Below are experts of layer 6 (counted from 0) of a mixture-of-experts language model. Rows are named router (the router's row for the expert), gate (a neuron's input weights, with its number), up (a neuron's input weights, with its number) and show model dimensions 240-319. Each number is 128 + 24 x the weight over its row's rms, rounded and kept within 0 to 255.
After each expert's rows: "mostly gets" lists some tokens that are sent to it at least half of the time. This comes from a sample of Wikipedia text that the model never trained on.

# expert 3
router [102 139 105 142 110 104  84 154 122 159 140 133 131 153 157 121 122 116 108 107  67  98  69 152 147 134 140 116 146 116  73 146  94 128 143 155 117  97 141 154 177 183 113 124  88 124 138 109 134  92  86 140  90 149 163 138 144 130 139 123 109 115 161 154 130 148 129  99 153 137 101 104 131 157 137 147 108 128 115 139]
gate0 [129 141 127 154 141 122 116 115 135 139 139 152 147 143 153 176 101  99 131 108 121 160 131 109 112 129 110 137  98 128 111 148  97 140  98 116 155 124 148 151 143 117 124 159  80 144 150 138 119 116 103  89 103 150 142  98  98 137  91  98 166 100 119 140 146 139 106 133 124 122 151 121 142 152 119 142 154 115 150 110]
up0 [139 136 149  95 145 104 115 149 113 130 127 118 137 106  95 161 123  85 138 142 159 183  73 142 141 137 120 136  68 123 129 128 105 158 117 146 125 138 144 136 179  90 174 154  95 163 121  99 159 141 158 134 107 119 109 102 142 173 114 113 158 112 111 150 134 163 145 104 121 116 108 125 145 155 135 153 122 129 102  82]
gate1 [133 112 140 114 131 111 128 115 129 112 119 143 161 132 150 145  75 106 101 112  96 127  51 145 149 167 118  94 137 146 105  99 107 149 110 138 107 132 147 139 108 123 169 145  91 149  88 120 137 105 119 132 166 145 113 126 214 147 156 173 164 168 101 147 125 131 128 140 134 121 152 135 131 128 143 169 116 139  93 106]
up1 [ 98 140 121 135 146 187 163 108  98 161 138  73 132 120 126 158 133 114 156 186 131 141 141 137 121 150 100 132 116 104 116 152 113 100 134  74 144 118 102 116 116 132 115 126 111 152 121 122 126 174 131 110  78 134 165 141  92 112 133 127 131 109 143 144 137 128 115 120 143 145 127 105  95  96 116 128  91 129 155 150]
gate2 [126 144 124  98 149 118 103 142 132  73 132  84 126 116 115 122 119 161  97 122 190 108 119 151  98 156 148 177 105 162 102 107 158 149 105 128 110 150 133 121 181  90 101 119  93  92 162 110 124 130 137 128 123 127 110 107 141 159 138 149 162 107 179 154  82 176 153  98  97 134 155 112 115 128 128  87 101 143 151  79]
up2 [147 152  95 123 134 137 156  90 177 142 149 174 146 140  99  86 111 119 180 153 128 130 127 108 148 113 108 106 170 144 128 129  97 112 125 156 160 124 153 125 107 140 136 140 114 133 145 102 136 105  97 154 113 107 121 138 113 179 117  98 115 160 123 122  90 113 141 142 117 146 116 163 108 156 168 106 158  67 126 114]
gate3 [ 71 160 127 116 102 120 142 136 170  98 123 103 124 106 109 149 137 146 150 125 134 127  96 162  58 139 155 113 141 153 155 119 106 141 146 123  93 103 166 121 123 126 171 131 110 107 157 154 135 139 139 132 128 160 137 152 156 117  96 112 109 126 164 140 121 125 135 136 110 119 113 117 108 154 108 153 105  88  95 155]
up3 [211 113 120 116 167 112 116 123  76 154 106 123 125 164 132 141 109 138 114 136 117 113 164  82 175 135 141 146 131 121 149 172 132 142 113 123 134 131 111 144 148 126  98 114 130 153 132 137 152 131 154 131 129  71 129 141  85 118 125 148 115 106  98  98 137  96 137 105  97 140 140 107 141 111 105 127 166 133 150 105]
gate4 [120 100 104 113 146  86 110 185 118  66 120 172 156 122 149 131 112 134  96  88 137 148 100 144 138 121 104 115 122 143 111 121 130 106 128 141 163 132 116 109 125 120 165 122 122 137 143 114 156 129 133 117 135 150 127 137 157 133  96 142  79 171 117 109  91 102 141 151 126 154 133 148 135 108  79 125 141  99 119 141]
up4 [122 145 104 146 102 105 129 105 138 151 119 141 172 141 150 118 100 118 141 123 165  98 152  90 121 127 116 161 131 107 110 151 149 109 153 115 177 115 134 142 144  85 125 149 119 117 142  92 131 145 110 115 167 129  92 151 133 104 117 111 147 113 130 163 139  81 162 123 140 135 105 118 137 180 101  89 127 147 137 159]
gate5 [115 101 126 129 114 107 110 129  74 160 135 129 114 159 133 149 126 159 153 103 151 169 165 130 108 167 105 139 116 135 119 111 100 117 145 126 163  87 130 178 139 122 151 135 137 153 146 107 120 116 117 125 152 115 127 111 100 115 180 118  64 154 121 138 130 152 117 122 146 144 106 120 148 126 191 134 109 138 125 136]
up5 [131 102 132 151 158  97  98 134  76 127  99 116 102 120 161 173 110 125 146 151  93 135 150 116 122 161 110 159  92 117 147 121  92 134 158 131 117 113 131 141 163 117 124 139 152 147  84 124 149 160 150 117 149  92 108 113  98 103 180 131  86 138  89 158 141 134 143 126 135 125  93 105 144 148 188 138  89 121 120 148]
mostly gets: " film", " team", " name", " album", " species", " election"

# expert 0
router [115 127 114 138 116 135 125 124  98 142 137 111 131 193 146 111 174 116 126 132 108 141 118 150 138 116 144 134 170  69  79 143 125 135 115 143 120  65 148 134 122 158 123 142 105  96 147 122 113  76 138 158 137 183 127 127 109 140 103 145 117 109 147 144 128 105  79  87 146 126 152 132 124 125 107  85 119 122 166 115]
gate0 [146 126 131 132 145 122 135 117  85  99 177 111 139 111  80 109 138 114 150  97  93 110 187 141 119 163 124 166 130 129 139 117 133 166 132 126 151 110 140 141 154 118 146 152 152 191 122 115 129 174 127 110 131 123 147 166 132 114 148 105 160 194  81 140 129 105 126 155 142 102 128 129 155 106 153 133 152 147 147 130]
up0 [138  85 129 165 120 114 189 131 109 106 165 171 120 117 166 109 122  79 161 118 155 128 109  92 134 182 141 123 109 122 114 146 167 113 117 105 176 135 150 110 124  84 157 100 134 135 164 141 117 160 114 118 140 136 126 146 149 119 119 191 117 198 152 124 160 124 121 144 165 163 147 130  96 118 105 133 121 132 145 143]
gate1 [138 205 181 113 129 108 118 146 122 124 109 128 138 138 114 171 136 113 124 134 161  88  97 135  69  87 122 100 113  91 136 124  78 161 104 142 123 113 142 128 105 100 121 128  82 105 119 130 143 102 159 115 161 110 165 134 119 130 132 127 155 132 116  81 113 123 117 129 152 108  93 139 151 179 131 118 161 154 107 147]
up1 [151 121  70 159 136 159 122 129 106 152 116  94 107 128 152 124 141 115 114 102  86 122 127 182 112 138 105 138 121 127  74 139 122  96 143 141 112 122 101 106 112 151 134 178 140  90 120 109  95 116 115 126 146 147 120 121 133 115 159  90 117 119 145 133 121  86 126 164 125 116 143 140 163 118 116  83 109 178 106 144]
gate2 [139 132 126 112 174 150  99  73 131 130 140 101 137 116 170 120 178 117  62 136 137 127 115 148 157 111 100 150 129  97 164 101  99 115 118 125 171 102 146 118  70 104 143 129 101 114  64 125 127  76 125 159 177 121 148 142 117 140 161 150  88 102 122  89 139 131 148 145 101 127 144 110 119 136 123 168 150 130  97 113]
up2 [104  87 125 112 125 159  56 124 135 116 128 112 140 110 177 149 112 115  94 132 100 134 121 144 142 104 128 130 122 157 140 108 146  75  99 165 106 121  84 138 112 120 148 121 120 129  82  90 163 112 102 153 148 102 132 110 103 158 115 119  91  61 113  97 170 144 140 122  98 139 105 144  80 154  99 175 122 111 141 146]
gate3 [102 108  98 132 140 134 124 146 117 142 122 140 150 153 128 141 141  87 108 142 161 139 140 137 113 104 127 127 165 131 134 165 111  81 144 141 153 124 105 100 149 128 123  94 117  85 137 108 147 103 150 166 117 123 116  85 103 124  87 114 114 100 125  91 136 150 107 117 128 154 141  82  90 146  95 163 146 105 114 137]
up3 [129 101  95 124 153 150 150  89 111 135 118  80 126  84 157 152 100 117 154 172  97 117 141 135 151 138  93  94 170 148 125 126 153 139 101 110 135 135 140 147 108 113 127 133 129 154 122 130 144 124 142 158 130 122 128 122 154 168 186 109 114 126  70 154 125 162 128 110 136 136 146 109 156 112 148 117 130 116 142 131]
gate4 [123 107 105 152  91  86 125 113  97 132 118  98  77 148 115 129 131 126 141 127 112 141 111 123 154 142 137 126 126 100 112 116 134 139 105 175 122 101 133 122 154 148 153 113 126 133 113 171 107 129 126 137  99 137 154 135 174 136  79 168  97 116 144 141 143 113  86  89 124 138 156 157  86  91 125 153  68 121 130 146]
up4 [ 97  92 104 155 119 102 142 129 142 101 140  93  99 120 130 114 125  98 117 115 133 121 145 122 170 152 140 133 137 115 136 117 176 157 165 171 134 122 112 123 151 150 144  99 180 147  91 118  94 149 144 125  73 127 158 105 166 138  99 126 115 127 145 114 145 122 124  99 149 126 135 129 121  92  99 132  83 153 147 160]
gate5 [134 156  95 150 112  96 144 179 162 157 116 103 123 139 107 128 173 176  83 122  93 127 123 113 135  88 115 143 166 164 166 129 151 140 109 131 139 141 168  95 134 138 141 134 134  91 127 118 106 124 105 129 100 143 144 162 155  78  85 124 101 120 149  96  90 110  96 125 108 153 109 156  89 115 116 115 131 166 124 148]
up5 [133 143 139 136 144 129 125  83 145 112 149 109 140 121 164 118 113  48 119 134 125 132  95 118 117 154 134 136 113  97 109 150 118 107 144 116 145 108 104  98 128 125 108 129  94 174 123  84 153  97 123 105 118 122 123 113 162 132 132 119  92 122 120 137 154 146 132 124  93  85 151  86 140 157 125 144 136  66 166 115]
mostly gets: "′", " −", " located", "″N", " worked", " born"

# expert 7
router [134 177 141 127  95 122 133 138 153 113 168 135 125 166 147  79 125 130 118 105 122 141  99 149  81 117 132 140 127 113  96 138 119 100 126 163 143  86 172 165 147 201 120 130  78 120 115 114 123  88  60 126 134 166 152 116 131 130 106 129 110 125 162 121 127 148 105 103 130 142 156 119 101 140 118  96 129 170 152 109]
gate0 [134 145 141 142 104 133 105 111 149 129 128 128 119 112 164  93  99  99 147 143  98 111 161 171 130 181 142 105 121 164 106 110 180 115 148 157 136 131  93 122 119 122 196 145 142 139 105 182 140 111 131 133 115 112 128 125 111 122 107 109 134 103  76  98 138  87 147 167 143  99 114 125 151 178 110 124 122 131 156 121]
up0 [126 184 127 132 144 128 112 138 119 126 108  78 131 127 162  85 109 129 151 124 102  93 182 139 139 145 132 138 137 185 105 146 150  95 115 126 136 144  99 120 100  97 125 120 163 139 137 165 159 126 138 146 112 133 108  94 127  99 152 117 119 104  47 108 132 118 114 105 112 136 122 113 144 159  91 125 110 154 145 124]
gate1 [ 77 141 138 144 156  86 122 109 125 142 114 123 139 105 132 151 143 164 148 136 117 117 129 137 105 119 122  87 119 105 131 111 125 137 180 119 154  94 122 178 147 138 140 108  92 130 123  93 130 157 102 194  98 147 154 147 180 130 144 163 123 117 101 123 152 107 141 106 133 144 139 179 116 143 131  93 141 165 117 140]
up1 [131 111 141 121 167 111  96 124 146 130 107 107 160  92 178 145 142 146 132 151 139 142 129 106 142 140 111 105 120 105 141 114 109  98 142 127 195 137 100 120  94 114 129 122  91 137 107  83 169 137 124 158 112 151 154  96 163 119 173 159 128 143  61 102 168 137 134 117 152 152 140 170 141 158 105 101 116 135 130 176]
gate2 [108 162 158 162 143  96  94 142 134 168 121 156 135 140 153 141 184 121 119 150 111 126 111 128 152 126  99 128 130 112 115 140 102 139 133 114 141 119 170 129  89 140 162 131 125 106 131 153 137  80 112 127 123 167 136  99 122  91 134 113 149 145 172 147  83 120 154 126 118 114  96 149 145 144 154 114 117  92 172 135]
up2 [124 150 105 103  95 151 146 123 164  78 124 157 145 158 137 111  86 127 165 107 142 189  97 130 133 124 161 104  95  93  92 133 134 113 109 132 130 131 152 136 142 131 111 134 122 163 145 101 112 129 146 135 102 120 149 152 115 139  93 138 139 121  92 112 151 108 106 116 143 134 139 103 114 132 123 124 134 134  89 155]
gate3 [ 88 106 109 132  82 148 136 134 145 138 187 137 139 135 140  90  99 128 144  77 110 148 112 113 126 106 122 136 127  94  87 133 135 118 161 121 128  86 144 158 156 132 123 144 122  73 141 114 142 111  79 138 111 135 123 111 126 138 101 136 117 113 147 123 138  80  76  93 161 159 153 187 149 131 105 108 145 106 138 129]
up3 [124 102 120 144 110 166 154 109  99 129 176 136  77 130 134 116 130 156 150 123 112  95 160 107  92 108  97 160 111  82 136 114 106 107 163 168 117 171  88 132 144 135 105 155 150 131 115 131 162 164 114 132 144  91  87  95 113 126 132 104 156 114 118 119 145  91  83 154 156 108 121 163 114 149  91 133 149 137  95 114]
gate4 [ 68 147  97 118 142 129 156 153 123 165 161 109 137 111 134 105 155 111 120 214 125 109  97 125 141 124  94 118 108 112 151 150 132 155 176 132 115 142  91 110 111 135  96 114 114 132 131 108 133 124 118 107 147 115 133 134 136 140 139 133 139  93 125  84  81 122 129 105 112 115 112 134 121 162 137 156 132 136 128 112]
up4 [149 146 125 138 148 101  91 140 134 144 105 151 152 145 156 144 112 111 111  91 121 117 121 144 101  97  97 109 112  83 140 166 108 132 108 147 149 121  89 141  95 112 137 126 137  85 139 160 106 135 144  98 150 156 111 163 117 119 128 134  90 140 164 158 180 129 141  84 142 130 140 104 117 123 131 132 155 142 115 145]
gate5 [153 120 149 155 130 147  74  94  85 122 146 114 178 154 142 104 105 161 154 131  75  85 133 104 141 149  86  94 164 162  82 152  98 127 130 136 143  82 123  97 123 139 132 120 106 148  83 121 132  81 120 132 151 124 138 116 153 162 180 133 129 131  98 145 102 147 136 139 133 162 124 197 133 117 172 109 122 154  89 144]
up5 [110 117 181 145 120 106 166 156 124 120  91 162 136 111 114 157 153 144 133 157 121 104 113 108 103 149 163 140 126 116 127 136 151 154  91 106 155 134 128 124 151 125 106 140 111 114 153 142 122 157 108 132 142 153 174 149  81 113 115  85 128 100 189 157 141  93 110 160 104 128 168 157 155 113 146 131 129 129 122 145]
mostly gets: "==\n", "==", ".\n\n", ".\n", "==\n\n", " |\n\n"

# expert 5
router [104 168  96 141  92  99 127 125 140 145 147 136 137 134 138 114 158 103  94  95 104 174 105 152 120 138 147  99 140 111  89 150 104 137 142 120 123  78 143 144 159 204 139 139 124 101 143 152  70 111 110 120 100 151 138 121 154 153 113 153  85 147 161 117 135 118 110 103 163 127 142 131 118 141 151 111 127 150 144 117]
gate0 [107 106 100 131 124 161  92 132 109  88 139  89  87 101 144 133 130 194 164 145 131 165 179 156  85 141 116 181 175 150 120 107 133 148 113 106 131 128  88 118 134 124 121 177 130 165 120 139 132 138 109 132 152 103 106  91 111 117 178 129 119 163 102 100 122 112 157 148 118 169 109 114 118 121 127 165 104 108 120 125]
up0 [153  97  84 148 114 113 129 148 163 101 184 139 112 126 161  87 141 114 169  95 140 119 160 136 166 149 118 130  93 111 108 163 166 113 155 153 164 118 135 152 121 139 103 145 118 125 134 138  98 145  96 122 113 182  97 118 124 133 126 138 132 123 164  94 110  81  92 156 111 127 145 136  91 132  97 130 106 155 117 108]
gate1 [ 98 164  82 103 111 136 111 147 123 111 115  92 176 172 109 160  83 100 115  89  91 104 121 130 112 143 130 122 146 112 130 102 106 155 114 154 145 119 157 156 160 129 112  92 112 127 117  86 140  98 113 155 123 113 129 128 148 144 102 128 127 127 141 133 153 135 112 106 151 111 157 116 124 130 107  97 171 147 161 138]
up1 [159 115  96  80 129 145 152 127  90 149  92  94 105  93  63 175 103 126 132 138 132 126 130 147 131 123 139 134 111 139 162 100 103 150 144 141  82 163  90 105 150 104 113 112 178 140 107 114  98 168 172 107 143  65  88 114 138 137 106 109 136 142  86 126 164 137 151 151 135  86  98 120 127 132 109 131 187 157 119 123]
gate2 [145 122 146 183 125 141 154 119 117 140 154 132 119 158 138 105 114 138 117 130 119 150 152 111 146 122 159 126 103  95 119 173 165 126  86 131 110 134  95 124 123 122 166 137 128  72 126 115 173 155 155 132 135 153 132 117 114 102  69 117 139  78 128 133 129  63 119 115 123 158 133 140  93 137 138 125 169 109 110 177]
up2 [105  96  96 169 151 122  85 126 127 111 118  92 122 101 159 149 109  91 103 124 123 139 153 130 112 128 149  93 153 175  96 112 150  96 155  91 149 147 159 112 103 126 115  85 109 163 133 104 161 105 129 136 121 132 113 100 125 162 123 170  96 104 127 159 127 141 145 131 136 113  99 121 163 147 127 104 144 117 124 131]
gate3 [106 148 120 116 124  97  98 113 203 112 148 124 112 157 126 140 134  76 107 126 122 124 120 146 122 162 153 130 144 153 120 119 121 123  81 108 108 115  94 141 144 119 133 156 118 158 116 138 148 131 106 199  87 103 164 125 121 130 111 144 108 133 150 146  79  97 164 137 109 130 113 117 116 152 125 127 138 126 125 132]
up3 [101 101 139 101 120 154 120 169  59 154 121 132 184 141 163 108  99 188 131 144 126 127 110 143 133  84 144  93 124  94 115 118  81 158 181 152 143 127 124 109 127 114 144 135 143  78 127 107  98 116 124  76 130 149 114 156 119 141 174 148 155 125 132 149 133 137 118 121 150 168 156 126 126 128 113 151  99 106 131  91]
gate4 [129 131 144 186 115 106 141 119 139  94 126 128 128 147 129 127 110  73 154 102 115  97  96 113 104 124 128 122 133 164 102 116 151 125 119 165 107 124 129 116 100 163 135 124 116 110 125 134 109 109 125 136 107 137 129 143 160 134 133 173 143 131 146 148 116  95 156  85  68 109 126 162 159 180 101 121 116  77 164 113]
up4 [111 142  97 101 139 134 109 155 153 161 104 114 121 130 128 138 120 136 115 145 138 162 171 158 126 122 119 147 176  89 128 114 120 133 141 105 142 102 136 137 146 127 139  89  98 123 119 126 137 115 121 149 153 142 139 124 108 140 131  49 110 122 112 123 157 159 125 107 171 159 140 121 108  79 168 142 112 162 109 150]
gate5 [113 176 151 117 129 132 136 126 145 135  80 141 113 152 131 101 173 156 145 115 125 131 155 108 115 107  89 133 131 127 133 114 157 145 105 128 128 111 138 142 147 144 135  73 112 127 126  93  95 138 158 151 155 137 111 145 119 139 127 108 124 166 136 121 139  92 152 168 148 122 145  96 163 102 142 146 116 125  82 131]
up5 [108 155  87 105 145 145 141 132 157 134  88 108 127 113 135 123 108 159 139 160 130 186 150 148 148 161 116 114 144  84 106 111 121 127  92 129 144 105 150 114 127 116 167 161 131  97 154  81 144 142 146 126 135 134 141 134 117 155 116 156 155 129 162 150 105 140 111 148 187  74 127 138  98 100  96 110 113 119 143 149]
mostly gets: " States", " York", " John", " England", " War", " Z"

# expert 6
router [112 173 114 150 137 109 114 174 138 129 156  97 151 189 127 137 112 110 121 117 117 128 147 137 118 146 117 163 121 117 131 148 143 136 113 148 158  83 174 165 140 143 177 129  99 112 153 128 136  81  82  89  82 161 185 121 140 116 126 123 126 140 136 133 109  81 121  86 136 130 148 119 100 113 162  92  89 153 142 119]
gate17 [130 114 155 149 120 115 156 148 112 169 140 115 126 112 153 148 117 124  97 125  94 140 124 160 141  99 131 135 125 143 140 164 118  82 162 118 132 123 103 162 159 114 143 110 151 161 121 119 130 136 116  92 140 101 168 164 121 187  97 144  21 109 146 146 143 104 155 126 115 142 126 161 104 128 108  77  93  98 116 164]
up17 [177 101 151 141 128 122 153 122 131  71 153 129 143 109 120  99 139 163 142 102 149 137 136 103 150 136 129 114  89 129 119 153 115 115 152 136 159 128 141 101 159 147 146  82 143 129 105 120 124 151 117 137 111 137 132 131 146 151 161 114 104 142 151 102 111 143 102 166 134 160 124 106 130 117 166 133 119 117 122 116]
gate18 [127 140 129 135 138 110 138 172 111  85 132 121 155 115 115  72 153 151 141 137 134 121 120 152 131 136  78 117 169 147 114 127  88  43 134 117 179 119 147 140 148 146 131 148  97 157 141 118 128 135 143 145 133 133 114 137 105 169 151 112 157 173 108 108 127 128  86 128 168 151 152 116 153 132 157 134 102 112 121 152]
up18 [152 116 111  94  94 124 122 104 104 195 103 137 116 123  84 151 124 148  92  90  99 147 105 159 115  84 162 104 117 112 114  87  89 181 139 137 100 111 127 137 112 144 100 128 123 109  99 136 125 127  91 152 144 122 167 156 157 128 118  79  98  92 160 155 124 133 139 147 121 151 126 145  93 141 129  96 146 144 138 151]
gate19 [139  95 135 118 127 150 128 126 131 137 130 105 136 135 145  71 125 118 146  94 153 130 124 163 122 116 109 115 117  86  90 181 178 123 144 129 115 102 117 111 121 145  87 101 142 126 172 100 104 134 140 123 134 156 131 162 124 149 108 124 112 100 170 110 150 132  92 144 171 146 177  50  94 135 132 127  66 142 159 126]
up19 [137  92 160 143 142 143 133  88  81 146 111  86 149 103 158  88 100 158 130 148 157 129 148 139 108 123 134 134 114 146 113 125 147  96 137 129 113 125 140 128 165 147 115  97 155 143 163 138 136 158 111  96 104 124 139 162 137 147 124 109 126 114 133 150 148 150  99 146 106 123 144 105  60 179 178 158  92  81 122 134]
gate20 [107 140  93 119  99 134 113 119 200 147 181  71 123 147 137  92  83 128 112 134 133 146 148 144 126 154 127 127  95 132  92 154 155 153 161 170  87 122  99 136 101 137 128 148 147 123 128 144 148 116 112 135 139 101 134 131  92 138 122 127 116 158 106 132  75 133  91 129 141  92 170 102 142 134  95  96 132  97 135 146]
up20 [146  98 133 116 125 127 147 116 144 121 123 107 139 119 125 137 115 139 100 147 148 145 109 145 173 124 137 123 142 106 117 172 106 138 130 110 159 116 143 119 101 135 126 156 115  83 133 126  83 117 149 120 157 176  75 121 135 127 194 124 101 121 145 125 121  93 162  51 106 138  99 146 135 105 117 126 139 139 132  87]
gate21 [105 110  91 124 137 127 139 150 157 128 116 137 140  84 130 104 114 130 152 135 132 125  93 161 129 131 152  98 134 157 140 109 121  95 160 166  99 126 130 183 130 139  98 124 119 168 131 145 134 159 130 140 133 110 119 131 149 136 119 118 126  87 129 163 121 204 150 106 116 162  85 113 120 169 147 134 115 104 114 138]
up21 [149 177 175 112 125 161 107  87 144 138 122 133 103 158 135 145 141 106 120 113 154 128 129 128 111 144  73 127 130  91 120 154  82 149 132 103 131 111 143  91 136 102 157 124 114  95 126 114 156 117 121 130 134 151 147 137 134 126 128 134 134 127 144 123 108  81 107 128 117 170 134 165 137 137 148 105 114 144 182 108]
gate22 [115 127 127 120 104 146 142 147 146 110 120 173 129 136 128 131 119 127 160 120  80 142 138 105 104 133 117 109 136 136 142 116 125 167 135 111 149 109 161 123 167  98 111 143 110 143 118  81 130  90 144 133 147 142 134  95  97  83 114 135 142 140  96 152  97 142 149 116  60  91 151 149 115 136 113 121 138  96 126 139]
up22 [124 104 150 118 157  93 140 148 121 140 112 102 144 140 123 138 135 145 177 134 101 121 155  97 115 114 115 119 151  80 114 108 148 161 144 165  83 132 123 139 126 107 113 126 130 105 125 135 138 108 161 146 154 164 121 129 144 112 159 183 115 125 140 145 156 157 150  92 186 118 146  67 137 115 115 129  68 107 100 153]
mostly gets: " with", " to", " had", " for", " on", " are"

# expert 4
router [ 84 139 140 123 110 106 160 139 147 124 166 134 173 151 146 114  89 115 121  95 136 171 131 136 148 142 129 101 137 149 118 117 114 125 103 111 177  83 121 150 118 162 122 108 124  91 115 132 155  75 124 124 111 138 117 117 129 147  95 141  98 108 127 106  93 115 107  80 146 166 153 105 129 116 151 120 118 142 139 139]
gate0 [125  99 149 146  83 130  98 157 129 140  99 109 139 146 139 113 119 101 121 118 121 118 118 100 105 110 136 114 157 141 104 100 165 100 163 138 132 102 144  98  84 105 126 124 138  92 138 109 160 116 154 115 161 152 102 123 107 105 144 118 115 117 118 108 152 182 120 113 138 179 126 111 160  98 123 167  82  82 122 141]
up0 [131 131 167 101 148 178 115 117 114 116 151 124 121 111  76 131 130 143 156 113 127 148 161 163 102 107 132 146 134 132 107 102 123 110 162  93 112 109 114  95 128 150 154 136 123 157 112 129 156 125 147 174 151 138 111 160  99 108 137 150 114 133 124 105 130 104 134 147 154 111 138  69 124 135 114 151 124 165 160 108]
gate1 [115 139 128 139 135 131  82 171 100  99 126 136 126 137 117 104 100 159 111 122 163  89 164 142 130 139 126  87 165 116 122 188 106 146 150 130 129 105 139 130 138 129 124 124 126 133 115 153 134 110  87 110 127  95 157 109 159 103 121 134 152 179 117 125 133 133  98 150  94 130 104 118 100 126 165  96 156 126 143 137]
up1 [109 144 124 133 126 114 130  94 135 179 139 150 137 156 151 143 135 113 144 123 125 149  82 121 124 102 116 132 110  76 115 168 112 107 113 138 117 125 108 151 148 119 100  99 153 120 148 129 120 148  99 107  93 161  85 114 150 153 110 170  91  80 145 163  86 130 108  99 137 107 164 144 125 121 129 153 102 105  94 145]
gate2 [159 133 157 146 148 110 116 100 120 108 121 148 144 136 111 129 132 145 131 120 146 164  98 134 117 137 128 165 158 119 152 117 146 130 103 125 123 125 108 128 133 145 143 115 111  83 134 177 145 110 160 114 160 145 124 135  93 183 125 153 167 118 153 160 122 106 111 121 141 132 198 153 143 137 161 103 113  87 174 107]
up2 [104 124  90 165 110 148 134 126 115 127 132 106  70 129 129 121 112 123 104 149 113 129 149 127 116 114 162 127 166 130 126  98 125  77 122 166  73 127 116  93 133 119 116 135 129 152 214 132 106 106 127 105 152  94 136 143 154  99  89 108 125 111 157  95 158 131  94 128 151 143 116  75  90 131 128 142 177 128 130 120]
gate3 [102 149  73 150 102 105  93 150 123 180 124 129 134 163 151  92 139 160 131 129 102 127 129 140 184 153 148 142 110 120 100 175 123 117  69 125 179 158 158 163 145 123 143 156 112 114 165 139 131 113 106  92 108 162 122 155 136 128  97 147 130 139 149 143 145 126 120 111 143 109 147 115 122 115 126  68  89 143 127 145]
up3 [112 105 113 122 134 124 117 144 114 145 130 132 158 133 167 149 110 147  92 111 134 112 158 112 118 129  77 150 102 145 142 114 118 132  83 144 157 119 143 137 137  86 150 165 146 131 112 105 161 153 139  81 116  80 123 158 111 106 123 141 155 112  85 147 184 146 126  82 132 127 138 115 116 136  98 121 136 157 111 158]
gate4 [111 141 124 139 140 138 136 170 117 138 129 148 173 152 154  99 128 123 166 135 132 128  65 117 127 158 127 143 109 131 119 150  90 114 168 139 127 121 120 105 116 113 110 111 104 116 145  99 156  91 117 114 158 133 114 109 144 140 113 118 108  88 176 109  89 104 158 137 141 125  99 163 154 143 141  96 128 130 150  59]
up4 [101 133 124 121 103 128 113  81 140 108 138 102 108 122 137 134 136 119 103  87 111 148 148 158 126  90 138  90 139 104  98 134 148 171 101  89 148 117 170 133 142 129 129 143 130 156 116 150  73 131 120 148 109 134 162 158 140 104 126 145 129 140 111 163 171 130 102  84 135 123 162 114  98 134  97 130 110 134 116 183]
gate5 [149 127 138 129 143  71 126 123 133 121 132 111 133 134 138 116 163 137 118 111 105 136 147 129 127 187 135 122 161 115 121 175 125 134 136 142 130 128 148 145 107 120 151 153 113 149 170 193 127  89 103 147 114 145 126  80 148 127 126 156  92 144 147 128 128 103 104 104 130 113 140 123 147 148 162  81 114 135  91  83]
up5 [150 114 171 132 153 122 140 120 133 116 139 116 172 103 155 120 123 125 114 142 148 139 130 115 144 147 104 122 120 143 129 135 143 165 112 100 104 150  86 143  83  95 135 128 129 147 156 183 128 102 164 111 120 157 145  87 104  98 166 160 126  94  98 158 139 110  98 107 106 147 144 164 142 149 161  94 103 119  97 112]
mostly gets: "==", "|", " an", "===", " a", "The"